Below are experts of layer 2 (counted from 0) of a mixture-of-experts language model. Rows are named router (the router's row for the expert), up (a neuron's input weights, with its number) and show model dimensions 0-111. Each number is 128 + 32 x the weight over its row's rms, rounded and kept within 0 to 255.
After each expert's rows: "mostly gets" lists some tokens that are sent to it at least half of the time. This comes from a sample of Wikipedia text that the model never trained on.

# expert 93
router [141 123  97 140 177 154  94 130 152 117 127 131  87 130 144 132 150 118 133  94  74 169 168 140 118 192 117  76  90 115  89  83  82 152 148 113 107 138 109 126 159 176  82 151 178 163 160 129  95 192 100 107 154 121 125  93 126  53 115 191 137 155 160 145  79 119 140 154 103  95 168 123  85 144  92 166 118 129  82 122 149 107 110 133 153 126 136 139 149 133 136 172 120 130 116 143  93 115 136 123  78 120 164 120 121 133 202 120 183 130 134 141]
up0 [158 129  92 163 148 162 120 152 152 136 173 100 156  73 146 128 172 118  99 124 161 114 112 156  87 137  83 144 122  83 120 101 114 105 128 129 154  83 144 110 125 139 117 150 118 110 144 112 131 135  84  69 134  49 158  53 123 106 141 125 194  77  69  90 105 135  85 119 127 109 145  95 114 139 167  95 146 140 161 143 129 153 130 165 113 121 172 130 133 103  98  99 176 142  94 169 158 113 158 143 161 132 179 132 134 117 125 144 101 112  98 163]
up1 [ 94 131  93 134 107 187 135 182 125 140 123 169  67  85 118  95 140  72 136 141 122 176  89 118 142 119 129 142 102  64 137 136  76 133 130 142 158  90 139 188 162 129 146 128 119 125 140 170 149 186 111 115 108 123 130 137 124 177 146 107 103  98 146 174 179 147 148 111 140  96 175  55  98 117 159 117 154 154 121 117  88  88 144 155 145 154  85 131 139 200 132 125 149 112 138  97 148 179 108 100 202 188  99  91 109 121 114  41 119 177  87 125]
mostly gets: ").", "\".", ".\"", ".", " Length", "gam"

# expert 20
router [131 126 136 174 108 129  76 230 163  67 139 130 119 117 160 193 132 115 112 118  83 137 153 139 120 143 149  90 103 131 152 136  78 162  78  81 118 139 105 101 118 183 136 161 160 145  92 175  87 172  39 133 134 160 134  83 117  65 101  93 119  99  78 124 147 164 100 143 176  89 107 146 112 115  80 148  92 132 116 166 137  82  99  95 164  70 106 183 134 123  89 167 155 141 129 194 120 140 141 194 164 152 151 147 110 188 116  69 146 158  93 159]
up0 [160 156 120  72  68 127 126 157 136  87 142  68  13 135 142  62 133 140  89 145 182 132 134  88 180  70 179  95  80 119  96 132 123 110 126 117 124 114 131 154 115 127 131 104 116 139 164 121 133 104 129 124  99  98 114 114 149 107 138 145  89 147 127 116  85 138 106 159  69  88 115  84  78 181 139 122 130 110  89  98 111  78  88 197 162 117 102 133 110 148 103 171 163 149  95 139  94  93 135 129 105 161 154 138 187  60 183  83 148 153  68 154]
up1 [ 95 103 133 153 126 173 178 144 146 141 149 162  97 136 120  77 147 115  75  95 128 111 175 128 120 160 125  87 133 156 146 156 126  99 124 119 140  86 104 115 127 162 137 111 146  78 114  77 113 168 147 112 180 113 162 104 155  82 108 160 132  95  73 159 119 164 117 105 164 148  68 178 147 139 108 179 133 138  91 126 123 123  99 132 119 131 150 119 133 111  77 138 115  79 139  92 166 152 169 195 123 199 170 161 122 128 169  89 125  95  42 110]
mostly gets: "g", "r", "v", "l", "p", "b"

# expert 5
router [154  96 129 128 129 149  76 140 112 110 124 118  90  66 136 144 176 129 138  60  98 149 158 127  95 143 107  44 129  72 106 108  91 152 123 114 148 106  86 168 206 220  90 172 154 174 121 179  92 119 110  45 146 144  63 125 103 167 120 152 135 113 163 181 127 124  98 174 120  84 103 114  94 158 110 197  81  82 125 137 133 151 142 134 170 153 152 141 140  84 130 163 150 122 137 193 149  96 150 162 143 158 124 110 142 139 179  81 164 117  86 199]
up0 [138 151 178 120 104 173 139 118 175 139 125 123 171 115 211 116  91  69  99 171 126 187 150 139 129 113 114 190 133 113 124  78  97 121  45 115 103 110 135 120  68  63 134 149 147 129 136 135  89 134 111 110 128  98 115  71 124 129 112  52  99 132 122 137 151 163 148 126 143  85 143  96 112 126 110 142 125  93 122 188 120 133 109 196 141 165  97 143 142 149  54 152 157 138 139 138  91 135 113 126 136 155 119  78 132 105 125  91 123 142 124 137]
up1 [115 162 155 125 113 149 117 126 127 124 142 168 155 146 134  89 128 151 129 123 145 173 161 106 109 111 115 161 138 158 124 128 129 126 149 128 131 176 125  72  85 128 143 119 129  77  81 148 127 133  62 101 138 119 119 104 158 112  91  84 134 133 111 203 134 180 142 127 243  94 147 130 130 147 103 142 117 109 124 131 142  94 127 132 172 132  84 143 120 139 121 122 125  88 125 135  96 122 134 110 134 135  76 132 118 130 115 147 130 156 123 137]
mostly gets: " Although", "\".", " that", ".", " While"

# expert 53
router [132 154 161 157 157 154  59 146 131  76 218 156  53 104 132 110 159  87 138 107 125 117 113 116 159 141 126 112 152  80 180  84 123 143  86 107 132 150 145 137 145 178  80 117 162 127 115 109  93 139 148  91 162 128  86 123 133 153  16  51 116  77 133 145 137 144  95 148 140 111 124 131 116 143 105 166  99 136  97 168 105 121 148 178 200 117 114 175 151 172 170 156 161 116 155 146  99 143 161 134 135 115 124 151 196  82 171 151 158 145 140 133]
up0 [142 126 138 138 132 212 132 152  52 109 107 122 166 103 184 159 143 164 157 156 106 163 103 110 109 124 124 115 161  96 109 120  82 100 143 144 110 105  95 164  89 107 189 144  74 186  95 144 149 121 141  85 137 131 174 137 166  95 124 147 126 155 136 152 104  92 120 147 121 123 146 126  91 157 104 122 124 119 160 139  95 169 144 234 126  97 188 144  81 176 147 175  96 136 108 132 100 114 104  95 156 212 143 106 148 166 144  63 149  89  57 186]
up1 [152 113 116  27 123 117 125  85 164 168 140 160 104 151 132 130 123  84 160  92 105 126 181 173 114 161  87 112 109  92 132  92 121 113 116 120 125 113 161 113 159 197 142 104 159 159 126 169 109 152 143 160 140 103  81 118 137 156 105 101 130 115 105 149  86 126 187 106 142 107 149 206 168 145 116 157  67  96 134 103 134 104 114  81 113 118 128 115 126 153 128 139 101 168 162 117 191  42 109 104 146 159 105  58  37 153  94 146 125  71 131 127]
mostly gets: " he", " He", " who", " she", " would", " him"

# expert 82
router [137 112 157  93 139 140  71 128 143  76 141 145  65 105 146 154 164  73 135 116 108 186 125 105  96 155 143  87  98  92 165 115  90 143 101 117 121 152 102 164 136 191 120 162 177 118 109  79  99 119  83  58 156 131  94 117 171  72  74  45 116 134 166 139 115 153 117 149 107  71 108 158  94 116  70 162  60  97 107 104 140 113 133 194 183 117 123 169 117 132 155 161 158 108 175 179 129 117 145 142 117 166 108 128 168 126 114 107 165 145  86 172]
up0 [ 75 142 168 104 149 166 162 131  83 135 144 155 111 109 123 136 140 142 163 120 158 161 132 103 142 123 127 109 164  92 140 126  68 139  78 109 149 138 168 143 107 114 169 115  94 156 129 150  92 146 120  77 170 121 140 120 148  35 156 131  86 147 117 193  93 104 107 167 126 145 155 103  85 172 143 148 131 151 105 119 127 176 112 119 196 127 128 188 153 141 133 204 141 137 177 144 147  93  79 118 114 148  93 107 153 138 183 114 142 191 135 126]
up1 [158 167 143  79 121 126 111 154  94 152 130  87  49 137 189 183 110 143 141 146 168 179 150 117  61 145 171 138 179 118 177 120  87  54 138 131 106  93  90 113 101 121 107 169  87 173 126 146 169 139 144 122 113 148 123  44 145  95 131 119 184 164 110 162 146 148 170 132 110  80 126 137 118 150 131 175 136 161 134 127  87 122 184 142 133 134 115 170  61 127 138 130  97 115  95 134 135 116 155 138 131 129 150 116 166 177 217 162  76 197 100 118]
mostly gets: " many", " several", " Ben", " foreign", "All", " peace"

# expert 47
router [127 105 130 154 121 150  97 184 134  83 151 132 140 108 131 157 174 122 149 123  95 162 189 161 100 145  92  99 132  79 115  63  97 188  98 110 153 126  71 147 134 166 117 204 170  93 117 132 111 144  70  99 128 133 105  92 153  61  45 107 159 136 133 185 122 161 106 140  54  76 138 175 115 115  96 125 101  91  93  98 128 108 103 163 159  80 132 181 137 149 150 162 151  80 159 160 105  95 102 132 114 156 104 124 137 145 145 115 138 141 116 174]
up0 [103 104 104 166  81 162 109 116 187 105 117 182 106  33 137 112 106  67 180 163 158 139 156  70 119 100 150  95 100  58 181  77  94 130 156 129  89 113 120 107 132 143 110 133 171 130 103 159 127 141 117 149 140 112  99 155 122 169  57 145  84 100 129 137 158 172 137 125 123 109 141 155 115 170 120 152 180  77 117 121 105  57 172 184 129 158 131 182 123 134 131 127 189 160 204 137 119 188 199  98 153 139 189 132 152 149 132 104 121 113 122 161]
up1 [144  67 106 111 142 179  94 143 152 133 172 110 101  95 121 156  95 166 112 129 130 107 141 106 159  95 175 113 140 104 102 129 119 138 129 131 139 121 100 109 157 111 102 113 117  81  89 191  90 130  93 176 142 162  87 170 133 150 170 180 100  72 135 100 151 124 143 125 108 127 159  78  93 162 147 183  86 112 150 121 159 152 131 172 146 140 162 181 100 180 141  97 137 129 108 160 148 175 139 149  62 100  77 123 134 108 152 144 118 134 126  91]
mostly gets: " Young", " politician", " medalist"

# expert 89
router [174 120  90 171 191 139  86 154  86 124 201  92 119 123 137 105 162 142  70  70 133 141 143 139 126 135 150  67 152 122 123 120  97 158  85  85 113 126 108 146 163 180  86 156 158 132 139 150  76 177 122  81 101 148  98 124 138 128  94 143 180 162 123 142 159 195 144 193 227 104  76 145 144  78 106 129 123 115 165 106 113  83 104 154 156 166 158 174 114  50 111 136 146  89 172 192 139 162  87 122 129 117 130 103 113 130 123 101 115 119  64 144]
up0 [109 173  98 103 107 132  72 152 131 154 156 128 198 115  90 125 154 174 172 100 112 167  50 158 190 102 126 110 108  53 162  75 105  75 138 128 119 162 137 123 146 136 124 137  88 134 137 143 120  83  79 119 114 160 121 118  89 135  73 116 157 114 115 107 173  83 144 180 146 125  95  87 143  84  73 151 120 122 101 133 158 123 144 126 199  82 109 173 213  76  79 223 148 192 126  99 145 159 127 140 140 148 134 127 121 148  98 158 127 109  63 123]
up1 [109  53  71  75 111 120  83 139 152  97 187 179 133  75 145 137 128 130 189 157 142 126 148  52 128 145 133 127 169 166 122 169 121  79 129 141 108  78 138 123 154 190  93 165 153 161 133 110 155 164 134 128 166  97  99 133 164 108  72 143 158 155 127 131 160 121  93 112 131 129 195 115 115 124 151 130 160  96 131 126 163 111 106 128  95 186 130 126  92 127 120 124  85 179 159 153  96 127 117 106  83 112 130 145 105  64 178  96 142 150 156 146]
mostly gets: "tur", "c", "sur", " Animali", "or", "re"

# expert 59
router [117 102  97 109 144 134  88 130 164 111 153 100 166 100  99 131 129 178 175 127 153 149 164  81 125 160 121 111 159 128 140  97  96 144 104 129  61 142 104 137 173 178 126 132 142 121 132 151  53 146 163 123 123  54  66  99 160  69 130 170 105 136 169 140 133 159 159 195 156 125 113 101  82 155 136 141 155  87 118 163  84 112 121 140 161 115 135 182  90 140 155 184  85 139  93 154  93 148 185 125 130 159  97 128 154 132 180  88 173 173 115 180]
up0 [166 130 148 114 100 130 124 151  49 189 138 126  95  53 156 137 187  57  69 158 112 164 129 169 117 134 111  79  81 116 137 148 110 140  57  70 188 143 128 100 129 116  47 227 151 143 154 160 131 146 125 126 125  84 200 165 121 152 127  76  89 138 104 113 114  80 154 134 146 111 202 140 126 111 115 133 155 163 118 214  93 135 107 151 107  59 123 130 156 135 128 153 169 155 127 131 116 102 126 132  80 180 102 141 167  76 130  56 135 157  77 171]
up1 [132 132 160 116 125 149 161 121 121 136 138 128 163 156 130 145 143 163 178 104 111 148 157 160 141 112 131 128 154 147 159 113 134 194 146 115 161 117  45 142 111 133 145  88 152 107 132 185  70 167 109 136 196  62 140 152 163 130  77 185 151  64  75  92 173 112 147 113 149 113 129  96  97 130 163  94 129 124  83 174 213  87  86 142 133 112  90 164 168 146 137 149 112 121  91 127 170  97 162  90 154 139 152  66 100 143 143  61 137 155 117 117]
mostly gets: "ka", "ko", "ku", "iya", "aya", "ji"

# expert 15
router [147 131 127 115 153 152  89 152 124  83 162 142  73 127 165  93 157 100 137  92 119 189 145  97  90 118 136 105  96  61 178 132  96 174 122  99 119 126 109 142 112 201 113 194 176 103  88  75 100 173 114  65 169 149  78 114 148  63  75 101 135 121 141 165 113 134 132 165 100  82 128 154  90 152 128 169  79 102 105 127 103  81 100 194 180 139 128 171 109  99 155 183 148 126 184 165  67 112 116 112 127 167 136 120 169 131 126  89 167 122  91 149]
up0 [163  84 132 172  77 197  90 142 167 122 144 127 165  87 120 189 176 128 103 135 133 158 118 116  69 123 134  55 120  94 152 102  66 157  66 110 157 116 110 164 160 175 139 135 168 166 120 151 100 102  77 108 152 128 125  60 179 131 108  85 108 117  98 143 126 156 105 185 141  82 146 103 101 161 115 194 132  72 105 140 116 161 139 164 151 176 150 132  60 146  95 162 162 161 146 117 117 144 120 119 159 191 134 128 151  72 168 130 132 138 127 110]
up1 [122 139 108 134 166 164 136 135  99 129 152 134 108  83 210 123 136 104 124  97 120 151 143 117 125 138 126  97 193  73 125  76   0 133 134 107 155 135  42 183 209 158 105 139 148 155  52 129  36 118 108  93 124 123 125  52 144 125 111 148  96  89 161 167 121 135 108 178 141 108 113 124 120 149  81 150  72 113 142 199 135 117 139 159 154 137 150 208 120 159 118 151 165 111 118 157 129 131 161 117 105 242 143 109 135 129 120 102 124 159 109 161]
mostly gets: " Center", " Hall", " Hotel", " Museum", " Camp", " center"

# expert 67
router [ 75 112 158 150 148 162  82 111 163 131 173 165 143 120 207 132 138 123 122 118 159 101 175 183 115  87 107 118 131 109 168 129 104  72  93  89 147 109  86 146 121 161  80 116 157 158 126 148 115 177 158 104 118  96 117  90 117 155  91  41  80 116 151 163 160 132 122 168 171 108  60 134 121  97 156 121  98 138 101 105 185  80  56 140 171 146 138 180 134 154 173 157  98 133 132 124  81 152  88 153 154 159  93 153 186 111 133 140 169 151  81 150]
up0 [100 120 146 119 181 142  90 115 118 104 184 136 154 116 140 221 156 174 109 139  92 105 170 132 106 126 137 150 200 108 124 163 134 170 152 151 112 104 112  58 134 137 115 152 159 153  98 154 136 159 122  97 138 116 135 134 157 176  89 112  90 191  83 170 110 107 101 149 142 113 152  98 114 119  81 124  95 117 136 121 140 126  88 121 164 115 175 162 121  88  88 147  90 110 140 175 148 101 127  98 126 136  71 126 173 150 110 111 116 162 165 144]
up1 [144 103 132 156 120 156 117 121  49  89 212 140  92 124 205  90 106 112 165 136 160 125 158  85 104 117  87 115 156  75 100 150 124 119 144  82 152  90  73 151  88 177 113 113 115  99 151  90 148 182 152  90 126 115 141 159 114 146 149 160 125 105  83  80 125 146 121 122 144  83  95 102  54  69 124 101 150 131  77 150 197 138 111 159 102 156 107 125 149 129  95 115 124 143 111 144 178  92 234  97  94 211 131 131 133 133 124 137 178 113 103 172]
mostly gets: "t", "w", "dr", "cre", "d", " Cre"

# expert 70
router [ 97 110 129 104  70 132  80  87 139 129 122 135 191  95 139 112 180 135 106 135 131 151 161 159 133 141  99  95 101 100  99 110  86 119 153  94  97 130 103 152 112 134 111 148 126 109  89 116 100 130 113  83 164  34 117  90 135 114  94 139 114 116 137 129 162 137 149 149  94  82 198 128 135 111  92 119  67  90 142 121  99 127 105 175 201 125 120 154  93  98 160 180 146 126 124 107 114 115 129 135 162 147 127 118 112  88 153 119 166 118  77 167]
up0 [168 155  90 226  86 163 102 117 178 123 144 160 116  90 152 165  80 149 101 150 154 153 139 163 144 105 147 150  83 137 116 110 127 115 101  75 105  99 123 155 153 172  91 135 135 139  85 158 118 108 104 146 135 113 134 167 135 179 128 110 157  76  78 129 155 196 133 123 171  85 140 140 144 154 142 169 103  63 111 127 105  81 169 139 126 120 132 135 124 142 124 117 130  55  80 143 168 150 124 143 165 134 107 100  93  79 135 109 135 102 128 114]
up1 [118 153 104  82 117  89  52 150 143 146 111 122 154 167 157  97 163 165 174 194 108 116 142  77 167 189 174 127 128 131 117 163  80 153 131 105  89 109 118 128 186 199 130  94 114 108 145 190  86 110 137 139 168 136  97  73 149 157 108  63  91  73 162 106 152 118 160 111 143 129 156 137 125  79 153 178 122 144 138 117 127 157  87 118 178 180 146 132 163 151 148 162 111 178 142 120 199 144  79  73 163 172  94 113  49 135 120 124 155 190  77 162]
mostly gets: " War", " West", " River", " war", " area", " near"

# expert 54
router [112  87  91  97  72 153  97 126  86  91 163  91 113 101 166 145 170  83 135 123  97 134 168 125  72 102 129  71 103 107  88 102  94 156 120 145 175 140 100 110 132 148 120 181 153  93 135  97  99 115 114 119 159 121  32 103 152  87 100 151 135 131 209 181 137 160 169 212 142  79 166 155 133 125 109 168 137 113  82 132 133 123 159 166 130 113 123 188 121 111 159 168 180 110 139 153 112 122  94 151 169 123 123 152 109 139 136 159 110 168 121 153]
up0 [100  86 153 117 103 140 157 137 178 148 119 137 134  69 164 122 102 144 135 156 172 163 188 117  82 120  72 105 164  64 131 132 140 192 130 101 138 141  92  89 125 148 111 174 155 130 172 164 165 170  95 120 188  68 110 144 169 181  49 112 142 110  94  85 161 128 137 193  86 119 109 128  52 129 129 139 132 115 128  91 121 135  49 165 116 135  69 165 108 101 176 116  97 164 123 126 114 136 141 113 117  66 167 137 108 166 109 107 128 175 126 110]
up1 [ 87 188 149  85 141 145  58 101 138 149 121 110 132 118 118 139 140 120 147 110 133 155 133  83  94 175 106 138 151 125 156 164  94 125  71 119 151 124  93 103 193 140  87 142 143 161  84 143 156 146  84 143  85  90 101  54 117 132  70 141 143  85 129  96 133 156 118  89 111 126 119 138 155 119 169 200 128 118  88 178 143  92 162 111 109 136  93 167 167  82  97 124 185 120 159 202 122  89 143 141 147  82 168 103  85 118 124 128 122 145 143 137]
mostly gets: "mo", "min", "sco", "bo", "qua", "mini"

# expert 48
router [183 135 167 125  95 205 135 161 157 105 201 144 111 158 158 160 155 106 204  96 160 156 163 117 111 156 112 107 168 141 105 101 105 145  87 100 132 121 100 142 143 201  97 154 166  75 122 108 124 138  73 112 138 107 105  93 143  71 119 108 128 143  99 179  84 135 115 124  84  79 122 193 122 137  87 163 120  84 121 101 139 103  73 165 139  92 140 166 106 129  99 187 156 142 127 172  59 135 118 123  75 139 153 155 158  80 197 139 126 109 151 114]
up0 [163 115 149 103  70 100 130  68 131 128 140 118 154 146 176 140 132 139 180 142 157 145 141 160 142 101 162 139 113 160 128 209  81 138 139 125 108 124 121  81 137 126  80  88  73 167 142  67 116 126 142 100 151 113 167 104 168 141 138 126 138  97  95 196 182 133 108  94 134 103 133 119  71 110 120  99 132 128 156 172 168 145 140 124 165 111 122 175 106 109  91  68  71 188 101 138 161  98 152 119 139 145 154  97 122 141 102 111 179 116 134 110]
up1 [123 111  71 150  80 138 101 135 141 139 137 105 139  85 168 167  95 151 113  96 141 151  55 138 142  85 101 129 138  87 140 136 123 106  88 115 100 112 106 130  82 127  98 190 158 144 164 159 118 179  90  89 123 105 170 111 164 138 119 155 172  58 166 119 109 117 114 159 119  94 116  77 116 164 169 121 136  95 117 105 133 168 145 144 142 102 150 136  85 110  98  43 149 141 161 188  83 121 120  92 153 120 115 134 120 223 127 125 119 120  93 179]
mostly gets: " George", " William", " James", " Joseph", "'", " September"

# expert 76
router [215 124 163 184 126 136 120 187  87 150 153 139 143 123 146 164 193  68 112 117 161 146 125 142 142 216  81 116  69 123 179 117  55 131 157 103  82 173 121 135 141 131 105 185 148 134 144 114 107 161 126 118 135 134  72 153 141 107 106 108 125 132  74 153  94 143  84 144 171  89  88 151 136 139 134 182 102 110 108 134 121 128 161 109 139 188 141 161 130 117 120 147 132 142 110 143 100 134 103 188 120 166  70 154  68 102 122 115 126 157 113 151]
up0 [159 126 130 126 121 106 137 115 175 140  96 162 147 166 144 166 142 145 137  90 138 139 112  94 145 145 121 134 107 121 127 175 162 106 150 128 122  68 133 234  99 141  85 165 126 115 115 151 102 140  89 160 181 163  83 134 144 115 129 123 168  69  91 147 171 173 148 105  86 117 183  95 141 139 183 176 108 169 120 121 148 135  72 156 103 129 133 136 130 172  99  91 109 109 133 134 171  46 181 156  94 177 121 115  85 169 170 138 137 141 107 151]
up1 [168 191 139 112  57 147 117 202  95 149 183 106  97 126  72 128 179  97 170 113 150 128 139 117 170 145 110  80 102 177 107 188  79 148  94 144 140 146 150 136 126 130 180 151 102 175 134 111 164 133 118 101 124 127 168  61 167 123 123 106 135 100 129 180 178 104 100 107  70 165  99 107  95 133  89 162 147 156  60 126 137 102 154 157 126  62 196 155 115  96 133 136 117 125 109 114 104 132 127 133 132 194 129 184 110  85 149  84 109 133 107 105]
mostly gets: "br", "pp", "bb", "if", "ft", "mp"

# expert 43
router [171  86 102 118 121 152  84 169 131  91 134 108  52 100 133 140 146  98  80  90 143 126 125 110  95 182 138 105 116  60 144 137 104 189  98  87 112 149 119 124 152 186  90 102 167  95 139 121 112 142 139  67 154 133  74 115  96 170 107 114 155 118 166 134 125 168 109 137  85  72 105 107  86 142 160 215 112 115 133 118 125 192  89 171 221 168 167 160 139  66 125 163 138 128 119 167 106  86 156 165 143 172  99 116 160 152 191  81 154  49  95 153]
up0 [145 121 117 125 159 132 157 135 116 143 102 150 146 145 151 180  97  99 153 170 100 132 170  79 142 159 169 123 145 122 130  75  97  25 134  92 172 151 129 131 167  87 158 134 171 121 124 111 118 140 151 106 162 102 107  74 181  68 122 111 100 166  84 114 179 202 183 129 164  87 118 119 127 175 135 151 107 122 148 117 115 116 104 108 153  56 133 168 133 133 180 118 107 130 187 104  78  69 167 140 119  90 123 134 105 117 107 147 107 139  78  92]
up1 [ 94  90 136  84 139 104 129 165 182 193 138 151 126 105 166 133 131 117 109 161 155 140 145 117 134  81 131 159 136  62 125 145 120  78 133 118 119  85 128  64  66 115 160 156 175 115 123 128 135 155 104  72 114 146 146 131 137 136  66 112  86  86  90 122 119  84  72 139 121 124 160 172 116  94 105  67 152 145 151 109 149 104  87 103 158  44 111 145 144 134 127 174 156 128 141 185 190  87 140 149 142 132 109 129 167 131  48  71 127 142 142 120]
mostly gets: " that", " it", " which", " when", " where", " there"

# expert 8
router [190  81 175 100  67 181  91 127 105  64 137 145 130 117 139 165 147  65 162 141 121 195 127  92 113 147  90 134 108  72 181 134  67 150 102  94 149  90  88 150 158 138 145 196 176 148  85 100  76 129  86 115 165 142 108 116  98 128  58 134 138 150 123 150 133 126 121 137 109  76 124 123  80 141 122 180  99  80 119  70 141 140  99 128 133 121 109 132 107 110  70 162 128 130 197 157  85  68 146  57 157 118 158  93 148 123 171 117 146 127 131 145]
up0 [149 198 107  78  77 150 147 193 122 127 134 124 130  79 127 111 164 144 107 176 144 146 139 122 113 132 106 100  86 139  57 129 139 111 155 116  89 149 104 160 115 133 122  83  42 137  60  96 110 144 128  98  86 163 136 105 114 155 115 151 105 118 144 111 105 147 119 141 105 115 137 191 125 184  87  78 127 136 102 197 152 113 135 161 126 143 117 158 188 112 163 174  90  99 119 100 195 194 145 134  93  95 102  76 130  87 144 153 131 225  66 156]
up1 [119 139 125 193 113 119 185 118 131 128  96 193 119  83 156 115  92 104 112 132  93 157 122 112 118  82 178 116  94 150  75 108  93 148 105 107 125 123 185  84 208 112  98 183 165  79 133 125  17 173 142 175  84 133 128 101 124 166 134 126 102  98 142 185 171  92 113 140 127  64 140 168 190 113 121 200 137 110 144 159 149  72 113 125 154  88 125 137 132 104 182 178 127 138 154 171 130  77 173 130 138  98 164 112  95 130  99 146 107 133 140 120]
mostly gets: " John", " George", " Paul", " James", " Michael", " David"

# expert 42
router [135 126 116 166 119 144  97 149 125 155 120 132 122 128 137 102 190 107 123  96 167 193 133 150  89 125 120 103 103  80 165 135 122 185 146 100 105 116 109 157 117 147 125 131 143 101 126 115  76 116  67  74 147 124 114 126 107 136 107 128 141  81 164 116 127 136 149 198 105  47 206 175  76 133 111 190   0  80 116 205 103 144 104 127 171 155 119 159 115 142 140  99 156 139 163 163 114  70 145 152 123 151 165 106  90 133 186 143 154 179 112 164]
up0 [162 154 100 150 119 110 122 125 117 149 101 139  80  98 154 205  99 133 103  54 126  97 161 151 140 129 171 126 201 106 174 114 111 144 165 188 144  53 146 113 128 137 130 128 153 139 138 115 124 133 131  83  58 163 133  60 187  88  83 123 114  81 118 124 127 190 130 187 124 156 130 117 120 176 123 214 160 129 159 160 104 131 174 177 158  91 105 169 111 103 198 122 149 115 101 121  92 155  95 125 147 116 149 103 224 172 101 126 142 145 114 123]
up1 [104 119  74  64 111 163  83 126 150 124 104 146  77 131 201 148 170  61  85 154  85 135 141  87 155 139 128 112 109 108 139 142 113 124 144 123 119  66 148 110 180 112 121 105 127 141 147 169 103 130 151 104 106  78  95  61  94 133  65 141 107  56  95 135  88 127 158  98 124 117 130 112  76 136 164 125 140 147 141 139 179 163  80 114  90 138 151 116 138  78 112 114 142 129 143 209 139  64 182 127 131  97 133  85  66 126  82  76 105  69 115 128]
mostly gets: " out", " back", " down", " attack", " return", " off"

# expert 2
router [123 134 150 100 126 153  51 158 113 118 106 173 101 111 126 154 146 143 165 167 125 149 124  79 131 128 138  86 128 105 172  71  83 102 142  50 116 101  95 157 121 191 121 177 213 203  94 106  80 170 114  72 179 157 101 151 112 121 113 114 130 104 119 142 120 159 165 194  57 122 155 166 115 146 113 123  75 107  92 147 160 112 171 158 149  99 153 134 123 122 115 147 178 118 152 121 112  64 117 107 109 140 142 112 106 156  73  93 148 127 110 156]
up0 [157 141 163 182 103  89 152 184 105 131  96 162 153  49  96  95 157  98 123 131 161 120 113 110 126 168 137 120 149 115 170  95 140 113 136 124 141 126 138 144 139 118 137 136 143 146  67 214  97 173 134 115 159 165 129 124 125 143  99 187 111 147 148 121 198 180 115 113  98 144 110 138  82 141 119 153 129  84 115 141 172 116 111 118 108 143 108 127 130 146 117 153 155 146 128 125  83 141  76  90 134  93 139 168 152  90 123 129 153 149 121 129]
up1 [ 92 181  75  93 154 128 121 198 149 159 146 181  60  82 167 113 115 106 107 170 139 142 117 122 112 149 111  73 131 146 117  65 116 105 151  96 127 139 133 162 118 175 124 120 155 200 125 153 135 140 149   7 133 115 139 121 161 140 148 145 146 109 110 107 174 175 109 162 119 125 125 146 124  97 166 112  88 116  94 162 125  86  89 166  99 156 133 118  88  98 184 144 166 152 138 144 118 150 176  77 152 111  66  90 110 132 122 126 144 117 179 148]
mostly gets: " avoid", " opponent", " gain", "Awards"

# expert 46
router [138  91 121  94 115 161  21 143 153  78 118 128  89  93 163 132 171  81 148 127  87 220 132 104 113 140 134  90 116 129 155  96  87 139 120 142 170 106 102 136 151 164 103 204 229 115 131 125 105 119 115  83 152 111  54  89 128  68  50  58 156 115 156 137 112 137 109 156  86  64 130 156 125 119  88 145  98  92 121 116 137 128  93 165 179 131  97 152  87 119 126 170 168 123 161 139 107  88 124  98 137 159 134 123 154 118 150  97 129 125  80 120]
up0 [153 156 150 149  88 194 106 137 109 144 163 162 130 118 160 137 143 141  89 103 114 195 135 106 114 113  96  52 116  76 107 107  27 123 152 123 152 115  34 174 184 174  83 146 127 168  88 115  11 146  99  58 127 136 103 139 175 126 121 123 133  73 124 158 110 109 125 179 151  60 118 145  98 129 125 143 114 101 124 180 156  92 129 148 164 135 106 209 162 121 129 143 133 134 202 186 165 128 196 112 127 203 100 122  79 136 138 134 139 127 129 182]
up1 [ 68  73 145 113 153 116 137 160 156 184 141 119 134  96 114 182 105 153 120  98 111 176 152 157  82 121 154 160 135  68 137 134  75 134 151 145 154  94  91 164 127 142  77 167 168 195 122 186  60 139  78 105  98 142 144  74 134 141  98 133 154 135 135 180 123 114 116 104 137  39 107 151 132 160 118 193  89  88 172 156 121 142 134 116 164 152 126 174 133  91 172 100 116 166 131 132 111  99 202  97 156 121  88 113 132 172 118 187  70 166 172 146]
mostly gets: " Spain", " Brazil", " Harvard", " Martin", " Rose", " Barb"

# expert 72
router [154 135 156  93 124 142  61 130 132  93 110 126  99 118 185 156 121 116 138 124 114 189 144 119 140 171 120  70 156  80 174  71 104 151 109 131 137 136 116 150 172 191  99 120 148  70  90 121  77  95  90 104 132 117 110  88 147  77 132  83 124 172 119 146  94 122  89 196 103 119 118 127  87 163 176 146  70  92 116  98 136 148 130 134 158 157 125 183 102 125 144 130 115 137 127 132 111 117 152  81  94 150  76  78  81 134 174 140 195 116  64 120]
up0 [ 76 152  95 138 130 137 148 142 141 150 108 208 163 121 100  96 131 142 122 127 131 154 129  82 138 205  87  61 144 171 115 152  89 181 106  94 110  96  75 172 146 116 141 106 129 193  92 117  77 162 132 109  97 160  49  68 152 125  76  56  93  85 153 169 159 248 152 160 110 132 132 140 145 171 126 170 121 105 169 114 130 131 187  97  74  94 124 136 172 129 193 118 160  98 145 158 134 167  93 121 160 128 117 107 122  86 144 129 123 166 140 147]
up1 [169 115 102 141 130 110 164 172 127  87 119 174 133 111 185  75  98 129 137 124 141 174 169 125 133 103 106  51 142  56 172 113 107 194 147 101 104 112 113 106 120  87 147 132 122 138 100 124 118 135 137 110 122  96 156 102 175 171 125  91  50 151 135 114 147 108 121 133  94 114  87 127 150  90 106 110 130 104 105 134 125 161 120 133 119  80 255 140 159 140 103  68 121 104 111 124 125 126 132 123  59  95 130  61 144 132 186 113 158 117 148 123]
mostly gets: " States", " USA", " France", " Australia", " England", " Germany"